Below are experts of layer 4 (counted from 0) of a mixture-of-experts language model. Rows are named router (the router's row for the expert), gate (a neuron's input weights, with its number), up (a neuron's input weights, with its number) and show model dimensions 192-255. Each number is 128 + 24 x the weight over its row's rms, rounded and kept within 0 to 255. Numbers have three digits each.
After each expert's rows: a language model's description of what the expert responds to. This comes from a sample of Wikipedia text that the model never trained on.

# expert 55
router:114178104148143126176105114167113142158129154162150112137135123132125095167121140118144089118090164154136152131137146121125119116131144111140122135137163125175166096148134132130145129121128100
gate0:175122124133141121146152115106099113130156097092091142131135111108147103153087107143140142136087159139174149100107152118113112145119148132123137099164117104130158068117124143145142126125140113
up0:123159137153094144110131140142144131130152097097105113187141159115107130110109136143083120128114118105149189102124099137113143137051126125094129130124132102149144126126141182144132151139124111
gate1:121120125132155142150140137175154153139117122149120149135121109142098124147148148139133135186103119133134108121147121137094125159125163137126199119144113083091177135150134083142142126133106157
up1:140091104138116131135107110117093088111140129078130137118115128169145161157122102078111136074137129071144134091109118127117105156152131132158133132063127144111111106173085146128103127099158127
gate2:112141155106168132119118082152153132151119118081137133128125142137105106139149140125123134133100131109128114177147125115103136120118136132083092170101115112141117112155121152084104172127120140
up2:137113130142071119111132149113106143109141124140108145116107143139106169076132125128136083114163097116159174132110091096145110140133144158146112094128131157137087131077123087158149103138134113
gate3:101112110129097118112134136118116125103135118164161123155124169093162098098119160144155119117167141153164139100159150111138072141143128091136133137167142154125106129123147072164137135122122139
up3:114095092157120111114105147149135134096168091153158104164127138109128095134113132143095086131182132148106101106135143111146106132113136119141147100161104174116107176153117081100102174133132111
gate4:119133087075129140135124139130115124169107134113105150163125147109100131134115129136111083112103095092106124173114148128128133148137135121117133111091178106153137139109092123160125153066119107
up4:090126172131128146130126107134128117148114132178162126131106145112191121134138135123175152088105144153128117091171147104128162119124140112143119145164133131134105184134142107129088099144140139
It responds to: Infobox and taxonomy fields. Pieces in dash-list infoboxes (biology taxonomy, genes, chemicals, vehicles), especially comp in component and compound, plus field-value starts like Loricariidae, Doors.

# expert 56
router:120129128173173122097143131134122122134158146092127096095107163131148133155112158169122123097136120182124121125081165116123125131125089144074122153115115135138113141109105144105163161134153119
gate0:146100109135091120117125133153114115147097114110118136150135118119118111081125137095135149121099150148167114098115140155138112121154125115098121146107111124157115135164112192131129122105177131
up0:122144128120120124103120137159111110139124151104114128161085121129115124103162124103138101092141161163144100070176142137146109123154182123124166161139113101139153108151110176108113131116168103
gate1:122123100129192076142148164158137125153117109095099128149127088116123145168132127155113098128187115111212147125122149114134093152122135178090121102148129129079142115118145070145129146130138150
up1:143141140089075165095117094089109114094154129123136098129165196147165105104165142105120135153138130126086130134135167130109120114163135100182141133107154151151118128099111135132143052138127112
gate2:092129144129075194135168126112110088111113158103078145123110138100108137100109130138144122121134145133094097117165155103111171151145156116102132117171129152127136108117167089144158116134129158
up2:127115134135127155142165125070078080146145150098114142080104087099104123135132144124138119138132147107113107095149145148122151157097179156106152134129150123123145120151157155153159107108140131
gate3:128085089120090103162120129112141132134127148136100146096181124167118118124132141120161111151116152123133122090083172082139128159088117171131121130139109135146176118118115137116132096107097149
up3:126150120132132126105137154142146169105164122135149105151084094123156119116121129094106150078130101105116160145149092172109138128148156108132120113110134135124056161084140114145127119156173146
gate4:111122143096100126154119110126103141127118130087136129102073094158124086097118092128132163201129179138159131140076121116127149144121127169138129109162137074094159088156124154107131101130133154
up4:120098126161111122141128120119147102088134122138156109153122158069177163135134164092127089085120117110117138125172161138144106152106137128127127120123140145137111163134151155096140134146119094
It responds to: Line breaks and election. Line breaks ending list items, plus stems like elec in election, studi, politic, Sci, mostly in lists and election tables.

# expert 9
router:121123115088122118156115143118113156132114139105132145150139167154114121136100126148171091106098106130158092157137146155172152117140157140077115100138094094153158104122130107130087096155109121
gate0:140116111126084105120160162061158140106149137104160125093142141135157115175120148130120137154104141168149114102131117125138103113154100131133143153158141096134124152111114096127134127184128159
up0:122114127122121167096129111129129121102139153113118089119118155125110121130136105117139162168132090157129151104101126129114124142129083142114116133125122142116150141124131163093130179166116103
gate1:133106150113127167148145186138171093142150169115127129133128143158103131141129167156118098116138139114168156134108172165149144129142141140120148117131110112156135076136091086118156073172092069
up1:104110186103108113089127150152140107117133149107169116147126119126148096112144153161131077130180106123152081148140165173158139094117149133121127128115093141134114099151124107139141121127115100
gate2:153091101096183127123136133138119109164156145143133117152129158110172089095122134132072127133116124155140103144111124121107139151113072122116161099125139126134124129191103114108100152122157164
up2:145101146134145130131097123116142123101146146100093143113155065151156078132132154083135134116107118095157108104143134128135118153101120106094142123108192148136093142157123151091097093117154140
gate3:131138113156108119174114140093065130134151128110135120149147130153092199119118111129138144129168137167135129116113105093158162115121164086112138141102126090134102105140137115135106098131103109
up3:132129143127129160159088143125116103146115107140141114116146147107133112136117107128117110135137095155137131122114165131192151136125148102121129133084087102125138156118118135120089101120098113
gate4:120137115103196144140110146114135104168152120133121117145129122115130123147126158133143116117122113171120130115129110128110156085133119149130141125113187135155159135156133092086152141113145132
up4:118171105125119120125110116116080129112115120102163105100127132123084184089119143098122094108160172064140128127138112138100142168146134126129102130157091153137091131078099103123139121107124145
It responds to: Opening brackets and dashes. Opening parentheses before numbers, years or ages in tables and lists, plus list-item dashes, semicolons and opening quotes, e.g. (age 64), (2016).

# expert 23
router:124149111116113109126118142100160186105100133106116122087187129125111114105127112113115164129154132128114111174134113163162127144111153133145136153093127109133163126126133090142129127123151167
gate0:143139135143103133125091159112108144135100143096195118118081122133153122125157121107127146191138161119110165150136150116171116110145158102109113122132137136156130114126168095137124143109044148
up0:138113112143156116092161125126121087102197090110092086081121106126107117153155125124149122136134158127123099119137116150139067143130128130115191125130126127145090115156081163149130119139169136
gate1:135175146091086130163140170167125105111145166125161116135111154153131134129145094143120101166185103094051134122099134097132103104151123128119131110145117137108140122107123149112131130120135123
up1:124144119117094120162147150148142119121149163128190130127114158153095113132140130107099098145135174127092137104105122113122111057136098136139126106164124140115147094136153120106135140117158155
gate2:164140159143142125100091128113131135143113133090117183140119136129146156136143131120162139122131113114108080136118096136207094077144137146111111163128155118150136131129105113074114113111095131
up2:128099087076101135126148166095115124125171124140139084134114141159113153171149150172184144130139151128119162159134157185105101144104098161095140095135155141101140160149142157123089136106102098
gate3:136126119147131077181134156142161128174151120142111119112123142117139128155144109153077140137178091075054130141155143107124148137147162119129118129111119149119136091210141130104157066107150115
up3:077088162131109133053137132156154137120114107124129148135138107130131118168142143109132142115154117133152091123119110164104133132132146134095133104114133129139105169124126075098122098131087119
gate4:151114112103159155120125112122118135134127121205107097107088141114157130114135123157163093125116108155134115126143176143116146145121163122116129125148104110123112132119123202134100113078124133
up4:152119129126128141139130091122123165113139162197148093082136143125111113140170106129180108137097135141169104113112153163110099148143155130126159167152120103137134141151109180165102125111158154
It responds to: "as" after first letter. Word pieces, chiefly as, straight after a first consonant inside a word: p-as-time, Gl-as-gow, c-as-h; also Ar-, reg- and bas- starts.

# expert 6
router:091105099125123117094113132170134122143151098186119119122103141081139114150144136114151141136108133124138128127100123139133132124162126115128155152145092150155153111128095140099149153127086143
gate0:146092148142112133140115124149113098102106107129137131117117126156142111145190113162154197107146078128129113129141140139118184129088133106109135112098115104116090127159144099090146202132109126
up0:173120110126138131142124097153105114137137085163136128152125159129158106155142102136107120113129099095135115093139099146118187123124147117065150116102157121103119091135123109103074143146082111
gate1:111155093117157115118110162115128122102148106113155100149126151164179141122154069151150146138137150154095154116128110115151134123117171111076134131143113143168152099137101098099146144088124153
up1:093088112146135124153094126123087104108132125137146151116114129182136151132112122082137120084129148141094095122114161144150118120177127108130120143150134147149110173126136120162185083132116124
gate2:141112152140116117106096136120155101125119160153148117125109135148105112127128098131157164160120126121130139143147145136148123082108119154121142134140127153138098133110116092168129124139098117
up2:182129131159140107141108150172103124138097122087132112116164099123146154116095147138084123161097142138131098095137123144094135118127066120135134127123126113086121144142110102159132118128138102
gate3:179145145134131143107113169127117120083128104100144123104149115093135132105171098136130141117143122114143128097165075134123147133143162156130073122155113147146129113153126163124096110116169141
up3:114086111113112118117167106158149150155117125105156164098114113144162145099120146117123105134136125107117127169143172138125170152131129138143138156135153109112109112128161115158131120143119105
gate4:177121124100143155157157104077146088130136119139099109126105124097109157135140098121102088096180150118162136117116124102176152173140112166175084111112117145172128128107098118143122120129135116
up4:121158184115144144139134145105126085138136111169078120148127108086117109151139172140087113098182185106150090099099157134189106102126120186169177104099123142126139142106114148152168125135102138
It responds to: Early consonant word pieces. Short word pieces right after a prefix like con-, ex-, re- or at word start, such as con|d|enses, esp|ec|ially, prof|essional.

# expert 13
router:166135128141138127114124138142100133099101108113130189151140169128102109152075113145159116088100127092156092137172120148122151168149133073183110149156116084110109153151153118129125123122145167
gate0:104074130122107134134125108131124121144109148141155143153081135161096170120127135136151109091144104102130126171155167113135050135136116114165143151156126135156087139102112119124126102119142114
up0:098104150117123125099107133141123108145134125141138114134084156141109146114147133136157103110147121086155125163152148114113071118126109103166146133155125152168127126114145118117107090122135102
gate1:073142075132102134105161145055151115112131134209107157135108101132109155119103095107171126126145132122124147193118155111175157128160120118094125167137135087134129136133106157125095105091135180
up1:143121181125155097136096102189120156133093101070126115090144183123154096155154141135086134151099129136134127066117126141099102111093144119142139104120106158113123141151133089147161133135102102
gate2:101144096159132126094126120133139079120118144134125128098092124112093126142095086098097080102118119117144148120110111132112132124101123101168149169157135123073116135119103142123052115076118145
up2:154126158108131091163091127110144168115119123089109139171161124130120130122158140172149150165184138100122107116128150154123123149128133154095131084101099108146109123146168110119174161138125140
gate3:095152138135124126118109081118127101121117128107147123140102122134123126143120141138105116120135160088131087191103101156150119158131101128127142082174123152127153118111167137145091112172135113
up3:136129118126116143134150138147148173180133120169127088114150161109129104130128114137150157168149089135102148051138154088138113125137139129113112188119126136165072130124103119101158104090098143
gate4:112121163107102154140096125082121167132105169144125137143132064133128156107105124153174126152101111116122113160132139120122116129135159139165145119124139092148155149124083144162191072111131114
up4:140149117161150099115153126161138064115175116096137120129119182106118107124139152096073120101128116133118149106111145152113142128130112148103103151133121172133086128151142131076077180143154105
It responds to: Table row line breaks. Line breaks ending rows in pipe tables of stats, results and elections, plus cell numbers and row labels like Total, Year.

# expert 31
router:157098145116172125093091130139145125120131117132137143136151083083117119115137093130077124082108126115132106109157140146105119166109156152149126097190114125137152160109155142151160148122135121
gate0:090125162120124135142128132112119114111170151099157114140130156136139146072107099127131144117142126145152152121118164097126127120121154115144144087147108102137136128095160094130151141160146159
up0:186124104140117146117137100132137123123079099140104149122135121095112106184157175118122120148092142112118113127139067166137102165143097137121091186121127166111115122135126129139101122139118130
gate1:119129142123134163116147103086154155139132098175119183126114125127145129132119097139140114137109120121170159121113145114101123129117089162135110115121119118078099134107102108146155133158135152
up1:163135106143112165128152161127158136118094143105158082129127166155112151118131131103137128132116134147088136106149135158162134148166153123120172154130188097139108140146144187128140134090103124
gate2:145100149114120158128107118140116072118132123165127148099085111127072126149110191159137150077124114100139108164123143133130138121096159134128121099148152139080121181165157124125097126153126152
up2:076141107139107108105177170151172131138132116092146118126117138110166128120175130091123099136150102166094162080104143095125118153099126118151130133114086114160166080123101117099110140098140121
gate3:108110166130146145104060142142124088123098178160116126140093118053145131149098086117130120168091147161134149171125146164063136140138138097117150145152180127131128162113111168113129115134123136
up3:126146185130113157150116113091128080112130126189147150149103114121109123148129092107147107109106197167126153115105110125078176118134151136147136100122081121148106161154095155109095098117150159
gate4:126104137133140145136123134142143119153091160148166108106112087143056121154149109144153138078150169170152164081162124153136110164157160120121145120139120100135151149138097147099117151090103133
up4:134129174145089113145130141127121156157092177129135123146135110056115130118101145128155139132114102123133159121124132114120127083116135172084079080136182079145137126132102094081141117129109148
It responds to: Mid-word suffix stems. Word-inner pieces before suffixes like -ing, -ation, -ly: minim-is-ed, aggressi-v-ely, possi-b-ly, real-iz-ation, im-per-fect.

# expert 53
router:115123129094098123175141176134143140127137108138122135113097104128144121106095081132166131094155153125179146127135152150128141150143107093122161138082143145134117120116165082159120138093107149
gate0:128099134107092125130151158115168066135080119118135122130128107128100134129134129155130169114169110065126133121120159132143086130151104160101103123169105129117145091111103153132177151147129102
up0:129150105097143154073076135141156145154193125154123134167084120125126125154132119106088139146115147062116164151119113127146156138129146144156125114138180145140102086142182115126096112142079158
gate1:131164130084121156097162131101163124137123090121103072119082095122098130144128097111163133133130113142119129133149154167130137107155118137118154114101098091116163148160087169139110106122145131
up1:103107127130110142043115143095137154103124107140079096118120106132138135119142123134105156128121135129131110137145158122154109110113098107130142126152121148082104152114127093152112090131132130
gate2:138090137117079095092119108120107130095134115121111146157129140124177161099092178151131130129161160111175105146118123135127124129089143115107112176134113111122131150109115116162144156113117130
up2:106149129143140177171152117158135093160112116114104082104107103152135072141164141120077144154098122165152140140148125106116106136136093152121153171114091154153160120115170115110070159173133115
gate3:169125132135177144109098141062143062114091123127134127185085111116128093114150151129130120148139129075120093133125115156140116109157121131136162124094139162139124138165109144123173134147115156
up3:090099124124112103137130123167098191157124182122143103091172128125155138100137149163121149113126130122127103131115117141118104145112125137115135139134084125102137130119133102111141117122147141
gate4:160115133110140119177129146086139149103131138137168145127185140120096125137075144099130133111096117105148161155119082176133145130154157123098133110123126116123134122127085145155133158122143164
up4:124146164107121125101121081146131074128092102122143137136126095124119160105127146154152128134134142141116138090162163082114143112102114169158133127115123143163145119148114116125164093122149163
It responds to: Mid-word vowel e. Single vowel e or short -ne, -me, -ame endings inside words and names: Susqu-e-hanna, Jun-e, vid-e-o, Brisban-e.

# expert 18
router:115149137104143162151138126162144162122095112121142131126148135111102099119110130169073111119103117181199173126131112143126145149111117133115120142098118143144163156121124121118109104147108099
gate0:176137115123134133137111135147123102130173114124123137108132104162126149103164123139090124121135081156128152100152095115114075123128133149171115139089148114128166124161175138095100063130118142
up0:138130160101130098133136146131098137130125109135157118166132115114161123130117143117084170120152084145120088119088145159150066138149126140134079164125134127141158173158132134123114113165130155
gate1:110134120102123163116156102132098096117086134110141130142142170111121114089137157135156112125123145130154157104133151089130086128139136175117113109147069080122150162166150121082126166113138142
up1:104148102094107117092155096127112121163114154089097135140134137134113085119102144151133140125125139121126116165146135109103102143163115090136128086148097133104149155119111111130141136102116116
gate2:166120135120127143121109102135124113125161122126132129133133122148097128096180123100088145104134182159117142155147112139128152152106125138096161151138080086098131142179126130133152141143140119
up2:160121149101117132138149137118105156147155107140142078150128124179109112112138145110111149113141144124133162166137087147145106138132131124118168116154088106101117131162167125139144136138146103
gate3:148193095152147112105132134155162141112117117165147118122149136140119102121173133116133077130088169171107127094147116121164116108123132149151138119140124137191166120115151124142099153143159111
up3:100131144110133164119126109119131117102088104128103156147149131113102110083146145128124121143131124088157137168148127113107115134077125143148144140143133126103103139124134144151092138116092139
gate4:148137167170149114107149111109110101106122153138116148146087166119081134121162121115138129141110149099106113092156119115109109170162134139130132128104099137131117169180123101094127114160128153
up4:132102113184158120132102181150143129120130049125095127157132111127165122123170096107104087137167136121141120137123153107111082109124135096108142113142114115154079134146068141164117153130126125
It responds to: Table header separators. Pipe marks opening or dividing header rows of tables, especially after section headings like Final, as in | Rank | Name.

# expert 44
router:135102107131115154115151134151105162099147113187137137120142120070122149100154153156114111119131187120136096151067146123112153143157104164128111110142119121131118107105065159156111126144134116
gate0:116141125124115095106148143136082130111128139150148171141086136147136105127135106150133132140138108147128124133116096136142104135161083107172120123145130132128149116088081150140143160171111093
up0:153141107117099110130118101108125136127148143141148127148088095154140121157143132123138144121194098092141103121143127124120114090152115140104105152135139136090133074132089113149172109132120125
gate1:111137141117144153127122113127156134136115091144143148134163119115110134107087102136142115154097151096109066107118137171114111167126159099075150094178114136144153121164130108121151125136121139
up1:104135141110101129123112133090079122129145144102129105130122131176127087127122150125111140106158119146195215132138093105137157109111111171143110140112103154116106107144139123134122137126115136
gate2:109133116130129123149153136148120127133121113137150108106157095116131164169109095151131152094128091128161124090086151114143112115133134146221122128192147107134107110111113146128114178161142116
up2:138171200134120135118107143139123144118151126088157134173115136131116122116110157118153113137112136114073086152142109136135113153101142127073122123112087154156141123158140087114112143092090161
gate3:084131146103134131149119133137138146143126138149117155188107195094171127162134093118157085114157129126129170150123154150105154122139113112117120098129156113142117116123147118156176111132107147
up3:125139185088120123141114127109132148121120154133134159127092136142129120122135120099103122054122147146095123087105151144142115160145145092119109138146144134126107178125141135134112139081143067
gate4:113102135107125140104110123117123157119162100168144137159114112119129124114132150102135158115104172134127136085149118113119117143135170144101131109160164163154085092132129148167095112121120141
up4:128093087108121131120121130109115171127131087155146106128080101134143138119124114116120132115094184129142165103150103101117130130153185141075106155169162145162076102096133115160123103123119154
It responds to: Copulas and list separators. Copular verbs was, is, were, be, and colons, semicolons and opening parentheses that introduce or separate details in lists.

# expert 21
router:116102132115150145176144159168154129114175113130100124123141106151093140120115130161106124116102134144129113122160144130133140162110148130110092164107128148115126160132132128097189154080114123
gate0:165122122161107143146103092154159163097146095126130111152127117152145136117121111176122104114130096159128154131106122150109107095138171121126117095132093168128132091142110140154121141159143122
up0:100125098160100095128135127129136138131124102130140110157125071126177144158094108143130122137138117190143125141117161127068120141155125130139141121116151110164153116162118128093119113111112114
gate1:103125078107111147096135111126133119109146138121114125124160131106133125124102149105088139106132118143134094168121099124102112115142105143099130114152147108156101100173117130117148147118068144
up1:114114104170101103137125139170116142112122114077131124151158158154135123139130162125135133101169135146105165123142136163100150121164124090117084164097128123135117119130110132075142132163086141
gate2:125108144141137105126115100096153108125129163094128147136106137156111084136099124172140158159098099162129081098104131095097117108140125141134124105152191095160107099087128120085106130118131075
up2:152098148120152149157177086137141140136145115127087100164113121074146157146144111155137102160158153136140141159132167126162112149083129101107191121176114102128111131137094113129128187169174134
gate3:100143141123117137085089152096101106145130150111152153112135143081150089093097145116119086145143173137153124076132117128140180131144124161115108106067138083107146161090158136129126118117147160
up3:107121143105169110119074137210166141139114108122149114129118140146155106127118129118108169100154061136133150129131111151117136117129091077110110144126075104116119118144126108123120143110116092
gate4:150145117133115135126131129127169112139157098121115104143089123215114132131109119174115140142158140112148103104124153078103108125126119168123091102108122135148148116118133124127093116134148132
up4:136144155150130096106109127144110110131104139111120170165122078152141122069119141132149155133101123128135152125132162096092149159093123147130097165110070081163121121091138160143112142110146158
It responds to: Word-final o and pieces. Mid- or final-word pieces, especially o ending or inside words like veto, Illinois, piano, who, plus x, ut, at.

# expert 7
router:098121109146136119132115113130130171133092119123103125115085105094121134119118141109137072136097109124193119183112172117104114164131188154104152118132169078081090130125141156107094153082105150
gate0:077114118154132136120088160118120153121125121095131142125118120114104134116096140135119158095156079123144119188142130113120088158159135140106105102160111105120160153161083143115156103105162124
up0:136162154184108145144104122117110154144119150104138155115109144132129111088083146126139125130118121129125164130151090143133122147137107134118149124210123132087116156148119166070175122123144112
gate1:123101131141127130100142122079126142144074106093132139144128117116119093140096159126126134150146107144133180158119139166145140181124142143104119140140110081129159083110118112145117121142121154
up1:134184113112173140134118145160126089131179134111140098085146161104111138143149088141129123127130148125115117089126107139137112088143109129162136132107135133121118150141124120131174151172129074
gate2:160154125131113152099161110147088131126106115137159122139143096104175101114126115094089130115109140136123134142113140172127097120140143135140153155139154124126107106134132123148099114148162136
up2:084130121144153124129132131123127071097164112134098127094127173173114112100136171127156094148120131129135136067137145112164119132139138106088139116133082128124114112119129147127117091112095127
gate3:141101147129064115126095133128133149165107101120158175155086135153123112148126149143088133106131144101138123126118137134104144129139105127094166147100128146142051134157140134123133145131137066
up3:129154121134144148132142152105136155123114104064143151085123179113168130108145058113149124132158130153158161105102156119093149155136129093151125089166141156111171121126164121115126076125120127
gate4:127141145144123146156119119109147135085158171130118171148127152144106121159090134101134061064122131089121117132127134127142101116128129127174188160095114134117078130118109142107137157092117139
up4:112144099087160129101162149107121152097070125142120146100136112106146099120162116136164101129188127109157133113068117148118121134125168136110099098131117110113115159127151123112144138116162102
It responds to: Non-Latin script bytes. Raw byte pieces of Cyrillic, CJK, Devanagari and other scripts, plus Latin pieces like are, ft, es in foreign names (Saumarez, le-ft).

# expert 28
router:132095142126138103098087118112088090141104128106131139174127160116092146094094131118168108135129080094100133118142098105130141138118148124123124081105140132093162116175136108166125138118147136
gate0:107130133158110163122125163156121098124105140115102090132106102156138133138191082102125105146139120102148126106117115135140167105148156152169112140135137106112154125087107119151103133147136127
up0:133159122113116127124158132145120089114095165088090119143163135130150141136112113101097106191128124091149133135122132130125123152132157163171134148144122126099136165103094112130135156128136150
gate1:157132122113139125141150131166123116124127071123084136135095125111139160101141103142104150121122160109152126123123134104108083189087143128152137111082142096139113149133146121126126087104139128
up1:114094115113116119162105083156090112109114131098117131147127150134156121126155117106134143123158133129163120108096122132110093155081220106134132103102126158115129145102161117132090096105148121
gate2:154131116179110143097140096071144144126099148148156139125090165126105129139142150164120118100150153143166117134087133084124123120104185154143144119159175137171148150158109118134151158133148133
up2:142151106169137152099137107098124144165124174189137143106089124144106138124177126122118096132163177129110126107100123102106076139118150158145156107141169125150128146123109118134166127176135153
gate3:123133107136123132152106080153118125144125178144100124141123131168042105137121125122125098098138130052143132151134153108147104097108155139140135142136133093127100140125144123100147108111078129
up3:138129168142132086116106131167129100121136131131158184130075123090134129124116115117153123098149084155108134112122120109140111129153108062146142137152100139154109097122118144139105129167120152
gate4:128129170145151116151112147109126094141147097141104143076146072102152094142108111147118126145167160157112133104092127164130098134115128134130128118090123131150174111136112104122157123098134113
up4:139113143141147140151166110130129106110146113146103113156084069123129112151131137126140144185106091191131216125129138159149108129095119135153128134116077146165110142174149122120150124136125126
It responds to: Table header cells. Spaces, short abbreviations and separator rows in markdown table cells, especially sports and election headers, such as GB, W, L, %, |---|---|.

# expert 26
router:139144099150134119137088135154147082081123117162151141115109153119142123079123103163128157104119156079139127090089145106120135160156152123105119146138116154157093126144131165181134132157133159
gate0:177123129097143130163164100100088155115168126141117128132115148142138157053156137146154100114128154130140128125146181116137118104122129115132116107126139088142176127125203112104119140156128142
up0:093103141170114128074132154143185114146165131146139101117157091123131147133088152123121099137128057115106151101097086127151130131124144146127148124127158134150109139093093140125146154124109137
gate1:096153139130144132153128171130111175126150130146129152097134106107126153132151091175146109170145075108125140126120102135165104112164125136101147128120157135137085167145108173159135142129122128
up1:099118151116170122085120095105137107142107112142155139085129176130141122152170116166131117155180135110187120141166157134153116124099145098094125124144117134164134113161140103153075156109119147
gate2:162142133115138132149069097118109130140160107103170124159096120153110131145114125120187126138120155150153155116155158124113114175092142108132110141105146146181145116144138132098127099158113116
up2:137134101083177129115082107109180156144168114094155113179143125160144123105088146113184096150119154153127125109131116180138093152094129131140119137143105137174195115126151111087137108164121107
gate3:117105127115139120105131181124129066149141142146138124167130122092150101098175133130112147100173139099100131098093144121159122149180180119128091139152146167083147138132141180131163126137087194
up3:131119109168073108133149088173158120114130131179125165100147159085138113129116133144157131078097149121120106135111158149081105149105125099108111143132149125088142131139133142139104150053170152
gate4:087099109152172139137112104130164121152120149108127110110115170124111085119135159144089107145081172096154072054114123119156082099134117118097128101128168109135112137151167112159168127121101146
up4:162106151111132131134149125143110089118122145193159127170128117139075137110144119167122088112145139128110122149137162101102090133137139137157141133147123092122150122104156156137130126134142124
It responds to: Commas. Commas, and a few other clause breaks such as ), or dashes, that set off an aside, list item or apposition, as in was, in turn.

# expert 1
router:126167155152143094140095125095143148169133086136100124165140111138093114147127121116117119127168135137115130160165118111113132140094141130135113126123141087135141157133149130101117139119114132
gate0:142135135135097125140129113121119129150111090118142125187137097185134143192142139142062135153157124131094146148124207106155104110084103133135114150150121139137113147106150138160080139157130100
up0:121082158132138092102105169145106136127124155146078124155141132141157122163156173117090147085131117105111143164118096133143147111113142143113162151113141146095112123140161095127153113155143111
gate1:135186083194118096093132154130165132124111151141171127147125138088173123138127128121135138164155107118179131123130145101118178126131161150135127124149102120157145158149127108150121133118121115
up1:142126105107162167160127135141186127150141161142102104157125135151155124183170136125100146123103125138136151146073118180116103145136136130125144192150102143116127158174153116118118139129176117
gate2:131084134170083162096064129078147115097134123165134130152136108135170132130131138134115128099137136098120141140156170133118107116089142112102152145119139135121097121150142132101092093131131118
up2:128121149121118111133159099167114156123143107166126092133087101076151155115113081107125127115097127164172136126088130117156166155114130177115151113161141099155135117089115114147130136134127120
gate3:144115123139126136134142145153101148128113108114134126124150135131142103152160167142147182131135134103120106141134089124138087149119146140150136133141166145125170135148108155126126109111099124
up3:104098091109123107141126156086106158099129139128117149118118101119098134124134107124143109127134119156097123086110159161120146090155103099121136123098114155157090099099135139140100155155141124
gate4:118075152134138125140118123088072150155117092138053170143138134138103124111112111139117139167103123147132093099142125163097148160109123123159121145132123152127123178127161154092124117082135134
up4:147163152129171127176131145106128102088131147123117183116128156101151118161146127108117121101101139104081110123097122148154149122116130176108147127150148131122131111145084112145110124149158091
It responds to: Word-final t/s pieces. Short word-piece endings like t, s, it, act, ess, cess inside words, as in Car-t-agia, Ac-t-ress, themselv-es, suc-cess.

# expert 14
router:099122145125129122151090155084131141111135112088123138113137097112129127085124151156104135104112094152117111103162121111137111083109118102116139164136143175122139159148132133108117126140146162
gate0:162087152118096120117180163060155102106125135125142111160118102107090118129141145119124120147143115114153145103122154112150122087110140147098106172090129129131157121140137126116097158150148109
up0:078143102135115177145120116182144120135116142128088139114115132135172145113104121125106156135121122153112163160114124151164147144157131153133115054167156123104123131122147148131138148111095147
gate1:153108100129110116147112102113124116116110097078139111141122072100125154129105148133167149090104091143188090100131083177137116137139146142081147092138134139155128147146144137105125099171111151
up1:158159112136148136126162110102164083116125158183140090147126137159112171101189109120078124134119167105101200150092142119099121076139129118082102145118144123131115176109099126116139133086144141
gate2:139120152153141109149143142112083151122135091122127139080143094112131085102141119139087134161111129107093097171171118151136096128152130150107108132116134148091107142119150130176161090143095127
up2:127167109113087145150129127124125134144133094142085106142155132163152121137152110132103135121109182179124135099141098148140181118126117125154135127085118124154152183143111127131096123158134120
gate3:132120138112104104129160092191118095097135107117114130135174142154121159122140125120134120171095112128125164078167175144120090134143120122138090134153133142152099127131112141108033114131121130
up3:118106109121128176131141171125135154150110131139080070127131141109129140126117134168127125130104134091128070172088126124156121088142090121168158107142128152124115137193132122130111126128175131
gate4:106144149112134094171136149173087169116098092102148136139144091168130166171120142153115147126146142118131147127169175122135093132115148095084132087072149162120086153111132127117136120126139124
up4:111072159170158111106137103091149153128136162125112065089109146110150165165104121082092140112154150108137161134064120127099121135102131109124136121156121116162100123096135145147159137099158132
It responds to: Second piece of names. Second word piece after a capital letter in place and person names, often Spanish or Latin, such as V-ir-ginia, M-ex-ico, T-ex-as.

# expert 10
router:126121150090152136163124152141156162074105147125097106131124114107132149172157152146159084110089131100085098086133143126125113152172157107142149156084134145121172133131131133127148116098134118
gate0:140109129133103141156101099117124148102148144119142120109122120120131117137139081098090130123126122103130131085120144121080119155124172158128100167135134111141099078165142157131124141110127131
up0:097110074133062083107084093146166146128175101140137103145097141137161140097137108125132078105151130102148156167102116098133120131127151096144150096137120138106092136124107116147128106143091146
gate1:167102072147099138114142111131103122113110138115132109152142098113132097115145162143164118129114138078130141131192109144116125164089165092085153078145153127124131127122111144153110126093176146
up1:106178109097105161115136183085117110112136094123075120106135161171145144101094085094087144151107171126111113127108133155117142160163142133163129104123116139141146113106133129141172174166115118
gate2:140115091151176151137125098159118088150116050137150140108121123121134144156113100101064116142109106111153127140115156110127140084118143127104147109142141086109150149126089115111149094116137123
up2:137105115103118130131145117132101141108084082164159105168146156178177116157102139144092094089106107144111104147128124122160125100134128097137123127146154097146112129148151091119125088138189134
gate3:160119120128122131094144176135122167160156108104144134122133120112111163141169102181094102107149108156100161113119157129116152126164131103148122129101121140115142162156125135160110126130184102
up3:127114133119133130122137121115146173134112143129177105124072131137112147123100125138082091107104136115099112071126162116137130178147123128089088149089152149098133117125108149142123118120166123
gate4:130155103118119103163091090140128125132155118144111142108147143110111144135161132158112147139148156136135098124102121086166137120163137152096071128137132126123166121102111094127132106139116137
up4:144134162126146111126169145105158098123135135112149108126093121154118142104191164106118111123137117081108157145143159078165127083142169151099100124147142093077117139107099094108118175110104105
It responds to: Name-initial syllables. Word pieces right after a capital letter in proper names, mostly Spanish or foreign ones, such as H-ac-iendo, P-ac-ific, H-awaiian, Qu-intana.